{"router_score": "sigmoid", "head_dim": 64, "norm_place": "peri", "qk_norm": false, "lr_mult_down": 2.0, "grad_clip": 1.0, "dataset": "wikipedia_en"}
Below are experts of layer 8 (counted from 0) of a mixture-of-experts language model. Rows are named gate (a neuron's input weights, with its number), up (a neuron's input weights, with its number) and show model dimensions 320-383. Each number is 128 + 32 x the weight over its row's rms, rounded and kept within 0 to 255.
Before each expert's rows: a language model's description of what the expert responds to. This comes from a sample of Wikipedia text that the model never trained on.

# expert 15
Abstract action nouns. Abstract nouns after the, his or its and usually followed by of, such as role, development, use, opposition, relief.
gate0 [115 194  78  90 204 114 119 158  99 123 109 225 200 106 102 130 151 137 162 153 195 137 107 112 117 149 139 112 196 152 138 119 160 148 136 146 142 136 143  79 148  69 123 132 110 101  92  98  98 141 139 151  91 192 119 124 180 163 162 127 107 111 124 194]
up0 [119 126 177 122 150 141 195 145 120 127 116 166 150 130 125  95 135 126 175 121 128 115  91  95  86 153 103 142  92 137 137 160 230 122  68 141 120 139 115 150 114 116  84  67 117  70 137 147 157 133 136 102  61 115 201 212 118 152 131  70  95 163  69 148]

# expert 14
Table cell separators. Pipe separators between cells in numeric sports and election tables, plus semicolon-joined tokens like —; and %;, usually right after a number.
gate0 [131 131 123 137  95  73  84 157 154 125 188 106 131  91 116 146  87  93 113 158 149  98 113 160 139 116 129 129 126  94 121 130  96 151 137 135 140 113 154 134 113  71 129 150 125 168 130 146 129  86 166 125 118 111 135 135  91 163  95 145 164 142 115 145]
up0 [138 120 145 206 113 119 165 127 101 140  83 158 132 137 130 134 109  91 135 120  88 133  83  48 148  85  94  80 178 125 159 154  94 166  79 130 124 101 132 101 128 108 107 151 159 103 160 151  64 110 143 100 115  95 106  97 119 129 123  78 198  83  98  81]

# expert 38
Nouns after in the. Noun or determiner right after in or in the, opening time or circumstance phrases such as in the wake, in August, in addition, in order.
gate0 [186 183 170 130  93 110 115 115 112 127 124 144 154 113  85 129  97 132 184 136 165 141 158 191 132 155 156 123 138  73 146  62  99  94 138 129  84 145  85 105 183 135 118 106 115 178 129 104  48 123 172 111 170 112 111 131 114 182 127 151 119 118  83 169]
up0 [139  69 157 145 126 121 101 121 177 143 108 123 126 110 158  95 121 143 154  62 106 112 161 129 150 135 160  90 133 124 130 107 172 127 148 121 175 100 105  95 135 125  87 115 131 119 159 115  83  95 145 177 123 153 111 111 140 135 151 185 133 187 140  97]

# expert 39
Mid-word English pieces. Middle or final pieces of common English words after a first letter piece, like interf-ere, grass-ro-ots, s-el-dom, for-fe-it.
gate0 [149 160 107 190  38 133 174 152 181 114 169 122  86 195  69 105 113 129 181 115 105 138 152 111 152 100  98 140 143 103 108 172 151 143  95  89 126  86 109 205 166 163 158 104 110 164 105 114 142 148 137 107 173 149 176 175  91 116 157  93 164 162  63 101]
up0 [164 121 120 180 105 169 171 106 128 126  78 145 171 142  70 148  58 119 130 131 134 120 141 125 135 143 143 128 135  81 186 118 135 122 111  19 109 132 124 124 124 140 119 112 136 102  80 124 169 115 174 125  80 167 149 157 116 154  91 172  74 204 121 183]

# expert 21
Table pipes and of. Pipe separators between cells in sports and astronomy tables, and the preposition of in running prose, e.g. rendition of, speaker of.
gate0 [ 74 108 113 159  82 103 119 127 155 138 111 122 129 106 111 139 177 108 171 102 154 129 127  94 105 188 107 117 129 115  75 129 145 148 133 188 168 104 151  97 158 138  69  74 119 170 119 114 130  78  94 116 150 158 163 152 126 122 118  90 146 132 127  96]
up0 [ 51 160 103 125 121 133 145 120 114  57  71 158  92  85 147 132 211  88 168 129 100 194 123 155 120  88 126  78 134 195 180 152 154 160 173 183 145 143 165  97 126 111 115 112  68 159 137 137 116 185 168  96 103 142 106 114 186 115 143  90 127 109 130 104]

# expert 56
Quoted titles and speech. First words and pieces inside quotation marks in song titles and direct speech, especially pronouns like I, You, My and I'm.
gate0 [124 137 137 165 152 140 120 156 102 136 118 108 119  65 148  89 155 165 125  95 114 145 120 112 158 164 141  65 129 108 163 144 151 110 110 110 125 137 125 124 129 131 117 116 115 164 116 123 153 111 187  93 136 109 157 118  72 106 130 130 160  90 118 103]
up0 [134 123 114  95 140 114 166 174  59 153  85 179 132 112  83 130 147 120 190 114 129 118 137 152 112 144  69 159 190 183  73 118 121 165  99 214 133 149  53 126  86 117 109 113  71 124  95 119 143  97 155 122  75 152 122  99 129  64 119 147 150 154 158 123]

# expert 46
Player statistics tables. Zeros, blanks and numbers in footballer squad and career stat tables, plus transfer words such as signed, loan, contract.
gate0 [116 150 148  93 157 121  54 153 142 134 167 103 146 103 120  92  98  85 122 160 109  96 202 202 111 107 148 129  80 162 153 162  82 112  52 127 136 168  83  95 148 117 137 101 130 112 152 135 170  91 126 150 110 108  92 112 108  75 108 121 112 133  84 214]
up0 [151 129  79 170 142 150  82 122 133 135 109 166 151 146 137 169 138 144  89  75 127  33 145 119 160 116  96  85 103 144  87 105 139 119 148 200  93  99 145 111  96 135 104 113 106 145 116 189 165 120 150 155 104 107 182 178 149 153 142  55 120  84 104  83]

# expert 49
Titles of works. Words inside titles of songs, games, films and books, often in quotes or tables, such as Love, Girl, Kirby, Dream.
gate0 [ 81 126  78  96 169 113  86 162 164  69 138 122 168 115  64 190 164 122 107 118 132 124 136 138  77 176 109 139 141  83 132 171 104 127 136 147 173 144  82 130  86 130 179  79 113 103 109 142 125 129 135 197 176 132 166  90  93  95  69  54 139 133 142  99]
up0 [131 107 146  94 122 129 117  99 153 128  90  97 117  97 153 155 147 171 117 131 137 124 141 144 137 109 168 128  81 170  92 178 125 155 195 191 124 149 149 115 173 133  96 124 123 149 124 186  59  95  91 107 119  89 170  96 159 159 154 169 110 140  81 127]

# expert 7
Dashes and instrument credits. Dashes, minus and plus signs in lists and tables, plus instrument words in band member credits, such as –, guitar, vocals.
gate0 [168 124 152 174 143 114  86 114 110 104  96 139  91  68  92 137 181  69  85 128 125  88 118 126 156  90 141 118 169 137 107 138 165 127 122 141 115 100 107 165 145 102 138 117 162  86  98 175 210 119 157 100  92 126 188 116 119  86 128 146 123 154 140 153]
up0 [132 107 137  97 103 142 133 143 151 126 162 119  93 151 149 114  79 182 182 160 151 156 177 144 159 145 136 141 126 115 118 121 129 137 151 111 157 141 162  90 104 161 114 154  74 151 121 112  58 132 103 116 162 143 122 147 173 165 132  94 131 100 128 119]

# expert 28
Numbers in tables. Standalone integers in sports standings, track listings, scores, times and coordinates, such as 10, 12, 36, 5–7.
gate0 [155  89  64  80 133  98 157 158 140 120 144 118 166  89 115 152  99 145 119 116  90 120 121 137 125 112 145 106 192  94 142 135 178 120 152 185 144 118 146 153 128 119 179 154 202  73  87 164 105 128 126 132 152 100  86 118 112 177 148 103 116  72  88 144]
up0 [125 151 113 106 127 167  81 153 108 171  71 191 147 163  89 124 152 152 128 111  85 123 108 186 142 137 124 111 123 167 177 138 143 205 139 151 140 131 152 105 129 173 157 127 114 150 158 127 104 127 101 141 149 106 153 143 132  94 210 149 167 137 148 102]

# expert 10
Dates and time spans. Month names, day numbers and time-unit nouns in dates, tables and chronology, such as December 3, years, season, weekend.
gate0 [ 96 165 129 105 121 121  85 118  93 126 118 144 144 102 164 164 133 146 136 135 103 163 102 116  75 109  75 136 150 110 135 169 116 170 117 121 156 184 120  64 121 107 171 105 141 112 125  64 152 116 102 144  77 117 163 184 168 118  89 105 132 174 144 129]
up0 [114 136  87 125  61 152 161  91 181  92 157 104 101 164 151  85  73  93  93 131 136  99 120 139 134 161 150 126 139 153  84 133 141  89 140 114 124  98 158 177 137 143 129 162 127 180 170 137  55 164 162 157 208 143 108 112 100 150 151 144 101 116  99 140]

# expert 32
Ordinals and month names. Ordinal suffixes and words like th, nd, first, second, third, plus month names in dates and time words like last, next.
gate0 [114 135 152 131 120 112 180 124 152 158  94 113  68  59 174 112 160 141  79 117  92 128 152 156 184 130 169 139 152 176 128 118 153 110 101 136 147 177 128 100 133 120 173 124 137 162 111 153  88 160 152 144  71 158 124 119 145  94 174 177 135 136  71 138]
up0 [159 161 162 120 124 112 122 103 137 126 136 115  86  87 123  91 133 125 136  99 100 100  64 103 118 143 132 108 144 203  89 127 131  89 116 126 172 139 129 118 120 146  93  84 136 131 124 112  96 150 101 138  90 117 129 151 163 156 154 174 195 126 205  80]

# expert 63
Non-English language text. Pieces of German, Scandinavian, Indonesian, Turkic and other foreign-language titles and names, like der, Arbejderpartiet, Militärische, dalam.
gate0 [128  86  87 137 171 128 148 161 138 117  89  75 116 136 115 135 178 171 116 123 139 129 154 151 139 107 182 148 187  95  62 126 163  99  87  99 103 128 181 119 159 171 181 125 160 139 104 164 203 185 102 127 152 141 101 146 190 147 196 120 118 138 107 117]
up0 [133 182  64 119 107 143 121 106 140 101 143 103 124  73 187 119 118 104 155 118 124 155 135 134  64  94  82 179 105 127 181  65 104 182 172 152 192 151  73 135 123 135 100 128  68 111  92 109 113  65 140 115 113 137 114 152  87 103  85 122 169  81 162 131]

# expert 35
Mid-word pieces of foreign names. Inner word pieces and capital-letter pieces of unusual non-English names and abbreviations, often after a capital initial, e.g. M(ock)ingjay, G(ø)ta, S(LC).
gate0 [142 142 171 159 157 115  59 143 143  88 114 110 207 119 126 128 140 161 176 156 135 104 143 127 138 160 105 153 123 115 110 163 159 114 171 181 174 107 147  87 135 129 133  86 151 156 127 108 166 128 105 157 103 191 144 110 105 117 175 121  85 175 110 139]
up0 [142 131 144 149 108 162 107 147 117 117 113 131 164 130 144  81 112 104 171 126 123 151 125 164 142 162  92  94 118 130 119 158 147 147 147 145 140 141 137  93 144 156 117 133 168 121 117  74 170 139 101 122 105 186 133  74 149 171 140 156 127  71 123 115]

# expert 45
Foreign name syllables. Syllable pieces inside Arabic, Spanish, Slavic and other foreign proper names, such as Nas-da-q, Ab-ru-zzo, Van-u-atu, Abd.
gate0 [128 111 123 100 169 165 120 115 185 101 125 158 170 127 167 141 159  77 129 108 106 131 145 103 135 122 142 159 155  70 142 192  97 157 113 120  94 184 102 158 168 104 149 103 147  95 137 148 177 108 174 121 107 118 185 105 119 213 145  66 138  98  93  57]
up0 [128  96  83 111  98 134  97 152 113 157 151 119  86 139 110 129 128 135 144  78 195 179 115 153 105  74 107  81 126  92  77 137 155  88 115 155 100 152 126 144 153 100 159 170 145 110 159 141  58 169 169  86 198 135 160 147 128 133 132 172 144  80 144 132]